From a checkpoint of a small mixture-of-experts model trained on Wikipedia: width 320, 46.4M parameters.
Below are experts of layer 5 (counted from 0) of a mixture-of-experts language model. Rows are named router (the router's row for the expert), gate (a neuron's input weights, with its number), up (a neuron's input weights, with its number), down (a neuron's output weights, with its number) and show model dimensions 0-159. Each number is 500 + 40 x the weight over its row's rms, rounded and kept within 0 to 999. Numbers have three digits each.
Before each expert's rows: "comes after" lists some tokens at least twice as common just before its tokens as in all text; "mostly gets" lists some tokens that are sent to it at least half of the time. This comes from a sample of Wikipedia text that the model never trained on. Tokens count by the router's weight.

# expert 17
comes after: ".", ",", " of", " in", " that", " with"
mostly gets: " his", " he", " her", " has", " The", " had"
router:515585538551448558466506489542487531454576534478590539535529467470534530462526522511566474517502575410480449507485551520539456474512502493504573480434470439460506491506530519546554523491566457490476525580480459432501488511528560477495558496468442549541489516482574537524521586460431577505514566547493522480508595526542426487502492475500502444411536551437562556457557486489498501458491474509543478523534462482381444522536485494504546493470513510530516476504500531422454499475473459
gate1:459489458547480445445486521473438489543522512592513549435500487544525510462508460526506479512508540519568420497538563471596522482557459595484533482507460527490508500486506485492474507368459444572513458499493507568475525460500514460425519490415475484504514527436533460550527466507445513545532499556468496495451483473491486494511469447550444448538544458520515459480441460504472493536500514465583526518514446504468535501541468553485457465435529492497444510459452528475570490494485590
up1:501461480424505546502543506499556422465434473479474481537542483490532444466458467455479408510522566515511533454468502520502528476432506469570513535512534503533509477469559464549496534526501520446511533539550468446472499497460416543554496606543520511427587503471401500504517492567554454478458486529548507505477520529489430545544520549464522561511484501469541488520443472487525515454531503522498517492499463488554489491530567549523518499520479549477528573488498514543506503487478441
down1:485477486568456512578510516541562473489469581482452464497463497545495555529525458479491431567550484503488557484498488539545495549514449479573453591474513539528413464447447431491436531531455520497483460472502476492458515562425520523527545510411561448439529495525488495488484525533511431486511514581490437489482464490523610500393482482516488503509465465496485552514511567456459462458501511501499490445488432520482523547450517516372467539467503464490484522464461496524508582519447543
gate2:532463563561472497521527472532598522520580488503509540488514497458473543487432539532516475485522478482462444565517505474559515497473517527507483512553525419502488514471484536513509511422534514581522515504411611467522462513519504516483516518451476446624542514551502498483479461478513494605538477490474508491450545512609465481510474518513533540555450555499508547509541477487454502463502548494517561462447554525516508449460488592553494513494485441471530525457519491533455516369460589
up2:531501551512510459540609513520461458518529528471511531455493466511433556459437441493550463441513503481502502470454439499486465506551555546537516484507518465473472525522505533518548505437526507489504469468467600540534492481485449465474438536426442502579478556481510549505496532463470506552513508526515559483523588510486400568502535512482471498464421449544497531507519491517381578454482609431518544501529459515497516488459538561462530513465489451553542509489566450497462489439502500
down2:473460481445524458540516475471490627523519607483499410458459511446574506483517492473532514476558502500526496514489507523513552516512525509546527487504511478512545581482503560467437502596506559470468497512526559499525535452527523432487460541524548465496516500494482526458534512468490477501474457490455478505432535434431487503504548476482503594468588520470448486447517494442464515469555520508476498528419560500528499460583434464520454548491514503457446491581497542512525494499468518
gate3:477497475575480552534499557568521467475467527539454511434568518476528508527502536545465554496517501508514499537484563472522533494400512512555468427543491440468537516448497493460453512480506479515479511502461496592517472460515533507491555594566471471548459542510509462597510487597431486481423571525549484520537504516468533498470524506508507518512587464579489518519479476562388516460507560473440435507455570518451510558545456480530504502496477477528547519457451517532443460474507525
up3:559440476527528536522523583407518478589527486504432510493489550553483475551551529430476489491429544566538487408509506511452491483500505498513494534534526493464511518548462467562538529593522548521524438568551523530462504494469408519495512508523488510481539500517438517513497509484539427505521505487516523513570491522493464481512529531446440550509540562446557537500522446447548533565483504537517519495467453478492483526419554483469455515511451484518491543486508507447461509552508455
down3:484496539468493472566473563505472467492518472532549526521559505525519514435560485556455469538525507508490498547505548526525512575494462520558464482529453479572471577577539491497528463508514508462529474470491494455467597579524514517499495506481543517477447466495480534535473482542475549547525419552434575467528370445600519513503478509451505377504431470445516530512469553517562427524468586422535515486509535513451522485527551442490483493474546550482526545479493530520496527516581468
gate4:471434502450495504426508550451435514542552469521491519509475510450450465448492494560504569508579508511518476476543505541445481471493485522553459517508534502494491472446508442493502384447579497464559464524588472519498488554528518521449461520544480495436550514502434472492537500559487570532429516497503471473533531435513511512542534509460462471465547442527566508439507459467458486484453527485472488547514518454468503471553505583473519574507521520538519547517543439593568530489488438
up4:503559526463521476602426434536536514410484517507493473447564510519508510465502494501532421499534501557558423523450494494542527512472529566523524460546552542517448498512555496512482521495449580477565538503430509507529453554510543501532576491532528519499474544544467528494472537448494485457472515562482478485448481560396427514521498392512484471547461446601503479522477462523464417493496587439484580540463540555491547445483403503479487497507450481580504520480546523500548541510490525
down4:534495451488465553563578516472561478539436500545466506553510470477540557511492503474490474557576512511454447498469441498456470512550492448565513541534508438481550552477471473452528557505552493506491496469515484435499458519499561499476475479531506521394444451541513485565524489466461473496460517555501421421549508546540529495469546558522518525478563463530549481488445527484454458502429557491502553534458491515535538541515523459523466509577479614518483466479460545493468519449587516
gate5:583585528434533484470448546488507508523508491530441510473415436534538431455492518501458485584551491521457490501488524440493453559513505474573510499528534537438478489560489505503456512490543528543478525565488433545535465501462498490464514459553420503516499436541491463460445462446558474454459507478514483528500579502577519443449509523518547522510527523561590483534478508421533426511476486550440589479519489485512524522481482485551497527458549523457499509572492510570553499546511464
up5:504445523533532454482468510490507464488444447565530491468544509442458570504468477493576576547493476477537494547567457502443530488546554510542521474529436529469462557453547509497541497524415516484481562526537590504479476446496490526506471463535496479488551469478432524525508508527458555528523487553470477457481491509476524554573562506503463433511527581458502538514542530543443542478493453569541468458442565566521469420511483570470431504573462431478501460466495484459557483462434514
down5:490412437481496522520469509483471533487500518451474523434533536543445490510466452529537518520499494498530559437467494487560562522456501469541486557439442461524482520510463478489562497496462485462480496470484560502476523468516458504496535543492515489460431513526524466501604509577485483495585444481496482531604492487525492501522503522517482490513473437498408477615415485464483523414518584475478451499513501517479479461504480490423490499583465491527459546495451476532527529472560546
gate6:506510470427489510471496459507533500430571527535494462526512510516472446545474577494488490535521492472464519510405574487550492480428534501612515475453528466493446384511557511515526443534548501461514516525537459476465439522532537501527551493582498512504454472485467517551486492573524487485393583487476521512507545495575450453554481488514490514420479524511564512489493502516518510423486471514409558520517531491400543563500452524432542503525482468574500517490498454510474530517520414
up6:503443453528513457576479490526496490462466476497442434433485487493521528495586457536549471565484497517467491570538450533497446552519435478445490481483433531539514617539414466518479508495516547511536484524532475481550520442527502426471470534488546537481456497496474474489488508430468558477502381458497471557449499494457527583542497559534514492541424489568474487507442490503449517441478443501519472511422550537549489471518493472470483466445484508509446460515515525498440473522527531
down6:516497395447522421448419499493509548429515543444538498469483511501488504461504583471546570480477571444502486408528485426491499507510455485460533594500522504487498457511476479452502482459511463503521531441439513472516518550489491562509495555468490484493461524516519553481604456503503525475527416485558483525589543431526508491562503524491516574544423455533500516618496448577440502512494553481429535492503514446452566533522484511514518568535531531494466460496504445538538581434451548
gate7:513496535559517476510579509486442507647482508530569491497483534475464427526491491508490410514528484502491468487529506485524501506555458544461540515517503489503590483480495477482450502489474488586427531502488498575481503514474456491486497446530455414470498485469433481466530476461436500455512504502550527411415481480496529474532571524470485536553495555431572488528544495486477565502494523622533519445479529490504458489497503476526478508559528532512565530472495445492526464464505449
up7:491574507544537434533499508524470488493462433546486570448492532512573522446521485457549532441469440549483528435608465524467509488458479521528501511507458556503488425523464502430538515520538565520498527534561522524503485498424537508546549506482493595492554470560443520578519441487492478520452456512553464518554458481519528570576520413476521482475493502480471493486534523494532504572449551435491470462495532519499504517545503507415442477502489414471500479604478530522445514526506521
down7:417507442498504470440513489472523452613447492503557541574489528468504483477523463453489470439429464504473453483477475514527499500542495526477489395513494477474468445484475520520556540541483448479440495434526514475442459408460452529524410393543486481517542467498482472490552452488509504487530491490461534392445478440533465479549503451488502553497496482468590473521493492492537568537488519548522504403487572527488599499522560489543565532449503576578534494458479489454524436445476463
gate8:551512514520542481545526492495487544545467462565579506482504476549523512417593526528492523443451513463452559519499453488482485457464480537505507558511486555565565474576447472484528474545541504546445495524461486434524554461473495446568464508467499600428543497563626467538535483446438547491524460522564506424503540544519439458545526523539514488487450526425464455485534458459596461515458471475528497535490509479553495497564545487474433556523465551520489410540457493527509496504471560
up8:495424498438509493503515591478560483562518493516486493526488513523419615552518543496539491524472487462496536499463469473465493516462478473449473433583489479501447536512531507562557480437501532517472447537493491492510427510504505530515510475444473413430494505528518462532482426544479474504539495488485496528576490466551588545513406486483519482501493511508497528527480497541404530528504610489478431461495429544512462448464506482506471511510440442503511529418475558485531470503465497
down8:520507505491481546522491535510406506555502497520466552447543478592513537539461490484457470489412540540519479597462477501487513500548506480571403589528522465489489465508493479494406502517419469474471552506519506506493483489503512465472548535476522461455528412500514424490432535536506465566482514515528470482508533481474494473514498564440457509469573518580498532548426516525523512467502463553437554473495443525404510487533587490472436448548493463481517537459474557473519527548531478
gate9:504489530565550541475512459511543499478471444497511518582498536498539580545551494490524513502515499533518509524554404532541505512529514556503493546540498503517567454518480503424497524405460529603569482511489550552481600472408423474559516470418467511475474526511505534509530434487489486503447494490437491495494484475515494464481519453450515525620489569488550449503551567440515461485521495509554511497557508476587478552578441548553514527431475473497622486536523461482539542460564571
up9:490500453523479521464503467501527479509528566507460537521535490470450548540381438424518421495463467505542500488579564488503499497498497528430498460447475492534495614529530530533502448458484492485539469495511543472490500530472483514495540530567552471441614518490431564542555474491409469536519461501540468497460420531455411476529552516524503515500537494496430531538406432538490505486442460472434471424500567615477533470429595449487546484514518523466515483465476532531531474445491465
down9:459483506464533567435511543456566491468543569535482540509537538497470469515437467446516491492470483594550547517538517511484469508477549449472514480529503479573477437449520505507468482504422530516522485539487524573441475499504538419544551439474485504478541541472430444492561480536508446513512503491471483459541451520475563472489456505473537559463491531500462510529460514513482568558458431525491586494538433557416481539478552575444560453532504529557523566481523500493499503512524448
gate10:540443480514481471488486514454456542389493456474460570450537425543410463504516497478469485484525548455549511483470412587393465543474444565481505517486504557520491485462494509469450514551488460467474514487473478527510516446451498493536500501511581530593517529500521516465446458501530518476476571463583599474543493500426519434453503559512573520520417531527450484532612486491464425502460488480496519506405443480535532569451451478403456522507496462585512468454497444495516544533489502
up10:500438498495524448477438535508468485514432501508436481544464480495465533480510570478459479540483512425498510496456426547502512512504443485538528496423582557454522495581482506542547505508395491478451478535513470527490541520516486489461558515525533422466451502571463516472470543509553530477479596505495509499544465504486548486481454523494488470478426430463486494509453471597526475502488598462523494465425489468433505491503531440486529509594507519563494570438487497520477518567486495
down10:505444462453514512549523495488524470506441554459582506529491528548475512501518525455526455496492475520490534540510500452490473475486577438506498502566464492458504535523491474552494620531443485432507516514541493498471498525549538575558421440528462470455493473517519539493585477510500469579471506477558441502489482493542427457508540529504459409494511451535465463483464515513474552491395636485532500435523543520504525491565562507464526484527433527439533569544417477565499484475545505
gate11:500425484436515361532574493424499488557466421557516516571516443522555449528497498473384532475523438453456519516584465461486489512481487545529474556535509520563546503570510466462499545514508540510531467495556485571521517453390465509523506488518495537502572477548517537455478457516513450539536544455574471520476547470424523474473487508504474516412473480515510504493532498507528544528479524539567550497482545481502535444458465457473477544539418569545531489576495460443459458506483521
up11:466416512484491403543599472450486477443466513533477519495521516501466452531471484541477503418491451464527521472555410552459490484493486489493510538575461513519450586559492432482611489537519468491409558551482527499471463461416453510503541475486562529549517439546475513516523467518544496487543481545535509479514476503476581507420522508488535465513537474537489472485518437541507572512469503505555474525497515480520517397415508450481435462506438452581487518516474472498480517511511523
down11:531457440520534469508561467474469451533470455485580536511546513541458546483497431517516484487470497494503496563509569533441480531568526484502490585469398459522488493490510521485477394490426457522487475515484486491517520525455487516494539515451519395435534555506505460482497520515526528513495520479564509591520548472449476445442415468468483533531480501501518499561571602482542549499511472500524471548546509482483489478515475473519513506439463535525537488548464494586438502490457512
gate12:524442512460503562492500511512557450552579490448513465474486514498457572553531534489504435498496491491536529489400512479501486524544597446570526508497448475480495443458429585433452488551506547385542503457542489524514491581467584536478510535556547511510485560440538404458446518475534486514484570507427476554481508503465501469450447436531476563477538528442497539538489480446547505579503511532575502529507518486481509537545477510510505513497545549452567467489504513492554514530514475
up12:557561506540453543536446442530572547481550532428565551464514479490474555505505463530600484471497566506516484514564539505530493443589516559521502493383402436500510498496487540476450454438467483458517519494423511473511483535491470483504482523528542492456471558485540470515468506435482515492424604467440509535524489545488503523496468497476494506476548530482482502459477506495510519496484473482538456526533473508493511522482483527499540431522519611523549451466482517501552460528441494
down12:508505446478513439435462580524477491500520543497434522486486501499462523504456419547521545572464530553509478460508571502537519574526537510519473493432496514469477504480517505445460470470447541460522480424426449437581539523436486525507485538534516413551460511522445487495514488542470488547439502435505543532488483536516401571478459538578526558476522545483524532617499509512494542492494516459415483548497543513448463489438471539523533532570511535540519515603500445502503478497457506
gate13:515474513441503534459499445487464425535515506488506506507460499471448493609493540471509449445554550523555463511445483477382519524549469463546548499487498490454561488447409449534523476452512509522552460455492467530446465501482482503448495449564488473499611560418584480470514477506509502505506554451506550511455534503505468473515553413439482468473475466491500535489482455536484496523538433540459452459493400487520479559516449585513515539540602646538469466490497521523516514498445489
up13:462403521527543511474541504515502490574477522540497428484517547472546447445559478517504487524482513504504433533484526557499538519415438611464444513438472447495514480493496527539525499439542476547486524476507475497468504535445443441558517542541540441512469512528419508488456482535437528538471529494494436516533542494503496496577464526493440503475539480477437488462510528545503546509508514445504532557572465502577513492547519497554534432447494520549517492441431469480582487501507438
down13:442515565431494511564506536482480549512526472466559484479476415495502477499456581517581546517488490495542446531527529461541468478462531483534468518509495544578455492560475457405478519480469447501507530538467531538529520511476525544464533516569534492431478575527474504475442548499486510512514485534550476508516486501446542552531591507506565482512512516519565499485542427552530534481473526480465553532525459435506503472516499513517541473505531485467454460509510496469505562483549430
gate14:634526561497504494483547521452488529460445501491458498437451529541461524444474479537565515474586450571553521527528490520472502483490587540490475526520504525499465501534515485503526451563603471546476509477507522477534491497458491535435503485523544569480493499506510504466485577424462539545508527422503483511462587492441549483447484448462427444513472488478525470536467472503465463483516473501530483508526561545509503461453416480549533461480528480486388502448543545488529596554478510
up14:579514448539534476515581609486453482452412434424465561548454451530497439575433495514502453505496538467569530444507551553541454490499456495528544562491534552503556395425483477466502461522510460510472496523488474495468545517474475513515518504494562475521529492480547483498524515524451521537503535459555505472527476507508458496414507494550438515503437435436518450521551453493612477522480508445474514558494473564458478479509605498514509541465522517529550566508514528451509453505464448
down14:465514492578505463547523481538547452499528475473477520526504479504509520488435543590456510488505488505494469449583426462457474488490457507464478372464563538539549565455475508518525490526471501551498489441538527540530467514487547451596405532520560524511531494499541520518515496440521482474489512474575484498478566480550452558494546580541529509487576568477528511497529435474524499463517529524518502455550486429502486536582532570466516488560480497554493519585468505495490520489455426
gate15:476505544542526564449469487515434565490439514546488500510487453423534515558420567481493495506557461491421456479553509535463430503476467544419497500505597509460496471529473463530527513441469430546521521515515502558531543474479453491457509485507469587472481517512509471497477503543580500504468543554485547475466480525521553482437523543490545519545467510508523521495495473493504479452520514519507541431544558507541478544510498482512494483538487499491439462463519527546479490512465529
up15:473506548540476520493451500534488559541491457536496461490534525487479555453523526518583574547482509503524463537502481516501479480493565563463513464512466493515507437501490514518445452498503476530559484536581443472497532541465536500537510567588536530414447511486466467496506451478517472478410492507434492517475529493506472506534478425475476478502549537491546503487441573561445524526515545477448592523528611597531490504529521525508520540458473413500540513446535437531526528504534418
down15:547506498500639496482528454530471554497505510470536449525417472450501486471520439514453550495502471518528470475554409534564480457504477497525519511532528526528511545467493519518499515481499562507469541526442516455516567472452493479437477491459502478470509563497567547483570502491478531562535529464466498543542506558465555485525558477446451570537595512549476582431537558492433496454524493572523494511497433443518481504423475471545450513448569547478516484464549463504441468529425600
gate16:448516439528495509543502508514509479459399409439496520429502487540489463534469436497498455513474459527534550489483490507429491452486547452583475497515421595451496548465494454489474488528459493494551502504513517506541504536521492528473422483566543487485506516596479488558435490519529465495515493472479485505481483541488512527591522488492535484522543445507497530494497507513512448516510545578464519477466450471523476465493502449427456489566456521411599481499520559491508550477523537
up16:486455485516520478525440516481584456492422422523509512464491493466492574532527460568492456482512501492506456484454567554504487517455558542491502461544430507504509545499477514512494575643419535432524538569437488528492481495498549512613448536448522515491493506513477522542489471493555500520443461554474452479373509518436512548447529485445528496490530442469519555477518551538531522481527564561529495403496470443481510480528488432550465524535452564484539546494525561522471498471555522
down16:502496516580525493536555494550513521446444530479470488442484509435494512510553497485570492499544437469481486556517544534472513537516444554486564470509469499493484445468545559554523493518545566430477442533436502452475480451519483386560544511538509503449463485457507506525485491487467516510537488549526478473505554457440523567466490438519533456588488423495524554484488595490493432469472509506479456474506473511473441461509508459559485501529503520509469517453506547423503445506501521
gate17:472560516439494484562522457504473381375458548534528478478545494562503429491525463487518505535558495529531483500497471592453559526496476484544447520520431466528499483469520507466475490531547485482505430561506469503538436480504563472563455508494466433478438532525543479550457497529500485489476485511519492510559522510467565503517488485545551523536465521464491579482456596559515496499468485566503532508514470455539520537536513420544448424549400475515508412504484538510543455564548440
up17:534584489515519478526508504504513473491506477461552546486486480529424512508499493508452459571429565510470546556486493423519470475565488448447510497429483473520539453462445565513458542540430510481478462512487418491450530512539550515557515544557460498453542423516536460528492505426489499537537545502535498434438476516473419524525505524472505440471468563479417528490427476535560468473576490515559537456526465488512544472499479551474470475509533525490475497486488439456461482574519525
down17:494443522482530536467572375528559423577497548500540561438538550508445507502508492525507531434470451465530494443468513542505418493526556526462461542498508601506534506464480442534463519478453512512522550490494503507387465466455520474508501486481461426474540493444615503526493477527581501539480521477448423512527563519444511441466509506507469455528483548572529463477520489486477547444523544550586478449481549552493453494512485552557475486493555450495509542497528508530506502498482552
gate18:518495479505495456504572519453386451496460385470454475502475426455465502524441496565538493563497532509492509481487468507383447507464518474453525498529558548474557479487462429518505546471453520503528513382453520560529562558480501469506473513549466501447435523487518483455479500534476458505522448488527552497440558575535502546520531395546445493526462430502483432466458434514570482540508466430522475514519472521534475507523451502508447560488572491523505528492492437515520508508517521
up18:467500481471509495507496463459564465552585460461532518515488585489517530605575534538491465503519517502416463566434543438550497497589532470486525537522482475512517470495551498529495511551454494467498477509471449478493522506500490486517536505463464570492477588493546513429470520463490479497581459437508451534503509544433481539520467438481435469486455540487484508427473507482426494527599463487462567476558470494561471513510450472571492455566461558472559468463525492474499485548555460
down18:497510469475544430535484492509545499467495514516578545403465467510446482429499547438535480495507480488541520439546491483507576506466472516563467592500539527487468601558520503514477528546555491516448522531473445503508575617522483520390530515574427504512504487570523483512540434464484496546551431505522482504498496564537434577473442460558473527478530492433482506620530489506481480514492555436484540548409621486494563537457517488514480437525477527526392481522510466491504479537546535
gate19:546554490498496487486444517432450484473509436438491504510453469510535511500444483475486512534542475498526480437447517513459562527499450528541473529503545554445506464481518479487471454427511472453507450497505469503540457467585489524444528495462448487428546493509467449407482536589501568497477467540472488440489486517518532509476478587480456445478531392521502492490622464489522552470467455623507469468483513443419473484493517521469510563497503533484426540487403532509507536499531558
up19:581531551528473515539456503555525505430503467466462498506468479497516542543475508534515523503494518428446502470460443513466506517453500509507601503475483462503473500497474528441513494466533477488544517443531535476496445482490530495568493456490533460514510470557489509514460491535500475506493441438576515524582520500447530506500495511508540529556439487553483440544547458556436500543550410562539453502467490401525460513509521534455564453521476388591409501565444428549464503445519479
down19:423492536499475483504478563487518453519459560535466535468493484522476489483440499491472449527522480485520563513458537543579458555571585489402536462554470470466465512501490467572547487529532465546476486548519424561540450445539529490490561482435458518490473467536501480500442517479482484517462569495511484515480462535491433516482432513457575433406446546446487479518473444565521563504473529528545490487523486534506489507516511436592526508461417486541492489494536556446438438524460518
gate20:454492517469528484470491516446451453547453564512564520461434456570428426502513461504512533500518510447553541473601476528444515485603505497571510482456503529517491548558585467495497565511546539551459517529506456510504505538459499487437523489421571456517588507528533549519521460515485417432502489516501486488557471481469471531516525547483487532506518482568449447497507474503436560569522445512511522547513518458524478421518569582393492509494520541500486412530447458465612454481493499
up20:484413515463480519477518472556514482591495463550508515562535504582431579515477569473462551474511475479521514494446505521407481557532516526606476464522478470539552446499570456502489550490519509543486476522565515489511473488526516498489530476430495418503593474485605534458464519507496425499571566552435527472622488539542480484571473518504467533477523489500473515494448484514530527649528516401520459523494486463519481449555487510514411493555563515478488496484479510540569452497489493
down20:553522493524508513497493409490404485461501507544496537486474457511468476518483521557429517512523550470555500467511457544503467540463510503396527466390506508520551510524498531510504548530465549430442476550467491452493472530528376494415528610489509504491449448577493505495537532534534506504482527480489503579529506482515510490487502547472479480477452501541391503463497462517527544540417447501483481525528568539501505517567453495468500513513582489574478485442549501456456498465497501
gate21:498568489480479565462515490534464522485491515535474517438479518545444474464474472474494480558497546503522450471505504467508478496499478531589480457452540469494543485519508513489583447425401535509519486505535531432474446555507479502568579606551621435449539469472512537505516562452502469505462522524477496509464516541486463517497505438454486468481464464549512551513420528539552554512486454499532533461461514551487460477488449534484564443483460539584552597501541501448521505499582475
up21:548529501481482524500426521515483489466454485467529488457467401414569412462507445506483538526488488502489520458443542487476504537493521443443500508447524523468512485454524482442420468568531525440534510476557510460496494483524439483500497520557521520495597495488398499549460570482483493539466481511497453539493537464570482539540457504497493529460511469603517471549515518432472559439512481514451555436563479462486493550460512551541536556546437376522493555504495505509505459561412531
down21:568496478534431589530522505500563445548470509549444488532510460512594454525458522530496490577526506492500447494541507514496567522534502496564421559477523558473491485490528490397547501534493459593501477445477486567495425465492462511510511527439505461435496493540467540425469528513523551463434532534583493490540507475496538437459535500481446510512521478491519478514520499543593499513453545486498538532465513452539570550484555533499462467440525548504526498466491441556531491399559484
gate22:476481508482495472535553509505465517445437482407514558479425423473481548489496526458503501520460492462527592477567448518527511497539496533460514515509537508472481523481490568490493506479470478499521526502431510471508467509491541529497515438491423485536500474513503493514503517455516511492510475468615526527540440470475568484461505489487592528537410518491497531533541467434602507516460519550528545462458478499489515458406586453459559577485490529465475568508485540536523523487501483
up22:471490486524485510504519480492449459593448557559478478534500493551548440448511545423494513514486490471473466516427518498468538508447517492505496548456505416458556521511527456535539550550510520502448464518473407528515432446539420523499492529480487461479509463513524542469464469496444418516540529499523562519502488463589478425584529580511455454490612382490488499496435543495489445578555557486510491537527441528460502458502511533522377516561564497572471423486426464489563454526510523
down22:479493420541467481511536511539447538470429479556514447468421468487443494493485555440546540558475450503526491462501474417504466530466394515515451508509525516518514411552463478453506407504457514505458457495423483468545487539475489545553441504550473448543479504555465506526550535472481442574442463539527517523525422520557482535511495490542487491452547513488484481593491434521488590504554473559404538511414460488526456408479524562563486486526475520468503493502498536504497519478503509
gate23:442421540491522471461557489416456463546484441470509493488499476425577548531556527512470504476514514505485530497413511484481490456527433551465514508539494531501472479518446459481537475556448515515513541477493474518517500506496404513461502511477572595439512480460407507457451489584495513411547440527507483456427434495466455518479530486475469486542494534456490478529531501447461549526595492507541505449574547589529470387473513521566562518553431516491514565515522454421585476544517467
up23:456450518498497489498491439457520460542450511486532497554509554533534572567479435522461513457504524526582426549479531487493463473531429562486475482527387531482575461475476510523487428455553503466522478506585534543472470462509462534516429462487482493570534525437517455495531497477476472527519442544451464537386446475477505489502523481463575531480530559505476516519538445508463523502490437561539474504484552480528538392523575490549543530443502502490492503506550590549517432487486480
down23:530489521554527521511508484534523462456457488447491601503505524532507450511579502494533487508514523564505511526451492491477525536448494524488479441530444509561527453471445464557528438465493509454538503530505477475466457468468491425539457502433477500484428526445459492424418519541423485537533559427449471502488594493485544516554529527445476516454516526481532550429519478532517505464491578489502483545489478460467412494584543517421501451494457539584481525515516603545467471465499544
gate24:494442480564562516500458503485498505557550580497527499471474524457550460484503412466555492514453469464497454515546512535548514450553504550519535520426510485582552496448553488534545543459438462488528474448489496487502617507429467457533531486562525539490535598499419492572544457480566573509504472541539512480488522505482470462537610487452598485502478515457547500521511490430465513462494472530508475476464529423576553451565555531550585522491574455516554473477515516522489523417470470
up24:474565460495506461448415438508533508441470497515604522492475536487537542435462445498595552483477507520478483538507528478486513432469507466502465446550562491474508490518522467451562544495509462519516502487559508457497455450555521496530508504514391540453524473466581561506515533546433577501444540449506481505499498500600491527475492531475468365395566492554538520510468511541404508474409532390431442459567527515374506472455489512478538505448496487491537481470507517546496527504488453
down24:488561425508452484530478537470576539465502511492476482521408489508399572566485540501512497525474501464515564463528438538572497526453472496534470527417575544554541525495547484495463476448366495523532431485418557545459515530505499497566448530506514449499497478462519509477465475487489532489491502432581510486504444512503519472498493537473529497491532522502487503525493544502466501439574587448490491454497519447489562502553527543482545558473505521474488507517484479563531504447432544
gate25:477452499416481599520427471474536505467537472432465504464507498436527464519369512492481481563501555404505534488481494533514446487456552522496529486513545531467485442406532548522495460518519499498524552514606525500550491585492504490585505497483544520465535489570502512486512461552476551471461532568498453464479450514536504477558466546552505499487505547552489447470575515546504515529435457530503575430583567512474502506552493497443499495508486438437539468451491443479430536462512425
up25:458472531532516562485494491493543534585531533436456484470480480517495475551435544540525492494555566462523468589493500526534456442470454492504571455478451497472486487462520578505485473460530462431437495516516542416495489473469508487575504539536532534518438485484512425510498469525455550480458471472546469494540433495505474542452458595507465537477459540470558444468531465501529579465449432522452464561563525513515485567523494507552491501466498489537479438474550431507421514516466482
down25:508532518503529479476529496577470527552432526438489455520500461464423514535480463470458475491476520468542444499409490516466523546543407487499459478513557529509521549549450522530447472543521422556373561507425477440527510475469507450451451475599486541529476495446492493480417529484469475484536449426493480510523572536505505544490560510580470503412521540515496513452444497471486598461575495470507506474442483527450504513465534566579440512497512529546548529536434529461497529506451537
gate26:496496517593493455539496471518467521542442524523592534511530528595533552386505510458512542499547553472459495489514467488506472527524560479577523527529497476529525490550522443506496503460561490521448476470479475518541531468509490447484517463480460502524451469542600527522492489473567504524431552521463517497503543419546535409445510588501489434470564530457485486491512534563544488588485551491474438576467467519455479567488507516538502506492526499518479447534479468563517529456486596
up26:538579462510512415462605467514457482486473485512550542537446500553484467494573507500500493427548433539526521467555487463551540555524501459396489463506569497515449447513533507531503468507435507534505524497499562470482450431494529520525503542426504470447534493495566501529534532486495449502561417491491502497543455477543493477495511520514488480517461470569504505520497526464478535475501526503480461465452501389505516432507481518461489516545540491507489515483390527510458537534458564
down26:472492487499495541501522533502535512520476575511509489535507479503442563485452456424541498564428495513507419543477464495489597464413507499565454499493440515517549490530527530471498473512521538476486525520538452571528537485534461537522501442464488501532486493522454499501526484534522469468483551568544502519535532553472495504470429472511509395474572545480469577595524524428525537463474472586408478489445483574468464549504534524555511523542470463511482489468510454479549522481523478
gate27:471462561476528556475421522492500579463546487433521534502612540454458610471544556522508486442496490513474478536487465476568497560491474448473507523490519436537474547522536482577489489467464532491502517482531463514463508475516565486455488658446487538526473540491539500482482560507505491523511486496382548449526557506456488510533494397496480515464528443476497567484416515499605408507561429464527520485507502523550481383493447509504501548465529525473491552488491545457481517459488429
up27:432394512453534531521489522514529494543535448489558472503590538462468559464544513533502505445480502489458479505390537540542532481502538441522462480495485463530501519471502487569553495504535524516494502497532411469443544467545491521466461507473505475518516555414549441416546539447484461489490499479369552492530527466518477554477474454528499496462596510475483485497411475430432518557530485552485530489536501479530469395481534528494533563521617517487489581452502508523516524453495441
down27:453471466480502479523544551554474584528513487546481485460531477514501546486515532547436585500473480498485501525501527469455505472541454485565503537461473436560534470473498507461551483579494520564431467612506525466441481457495436403557483427548513465505520440556467497504448492501517478477523515523498523442508421484520536539538504582490562441511555476466566498438477504460493450460488474509451557442467534517455535481429501435569497484532492536523514505472530500451425520571536492
gate28:516481517537461563504508464516492547490537541448520504486547566541428544477435527413550555574527539501466505468463523519501498494548476493537495501427514461457545512517490445517537527460504495553545481521557482552494500471485466469504515530556534488534526538496494551474486545520456538503506546540497469506435511519503486472486447432484529469485413400484508566479478505503586496483510496494474503575499504475438480583514514514448578470527549474529564570494521488481441531434550490
up28:499524421524520515541478502470499575442465529520462509461519498549559533494472423491600494497506530468523482531514513488532517497542492560525525468503548552550488596563502486496506506459525532536510512479464487533515477551529488439492536465538590524441518504482538527478451492487500470512471609536442471518443521491450503491526540467481525473480554486606491543469398426588487466507491449477513476412530485570427496445505556500359459510504499463460559511496576556454482502517506489
down28:480498564419411485455501509460502385510443484464606562568541518446404509487548484490468557511527474515481540497516461501469494502457459476461471540535483481416474517491483434581453564463541480426505499546488454444427457500543484526476517529469434450504573433490569528582518544514481515462509509506501554470507500505520471466506474445534508521541406562515502556522402481527453558532479478526524484463479424478525500471493498531524513430515477460522446489498456440566479515489513509
gate29:494563499516495541524494513493501447539544613483506540559536500536464455546450531447506547547468495553477530499502533449526506539522500441520537522448515459474473523505504484434525530465465484455525531500488462485440514497495426509514546598534473523569540469475497499534529483565531554541444513533470548486517528566467450489463470495554480463478550453486501526495460508558592458492570412526484441529486462494422484585557481586596517435500455496510488490536438457476476492499495453
up29:501512516466476522477541544478412450442482526439471519579464502555419483574501501460561476487415572480562542455419509569491471538470520546552548566444562494458503476525462462471495482539543558485543495510485461482477515522476513546516474522475538482502536484488527478434482471513502441500510531513514474472489524507394444499489399451558427525487433422517440555526498510510504488533513443549513520561487397472501497449548494503505507483464542509491456496491537491470490513527608439
down29:485487521551484452536495503512458555548480446496529547432508479446508599454482463522455507536529512542517459493534463496457456517513503573453473495532520552491540443475521546558602527477522584518505552495506534497504494470436479438488542490493514528419516447498514485551508494443549538497530525593443534542505503520496535483515534468438556514533522500476517512395603495454502518420429560507550500493507530480527493508479537492502440508538512498488506534519449527568391566492505489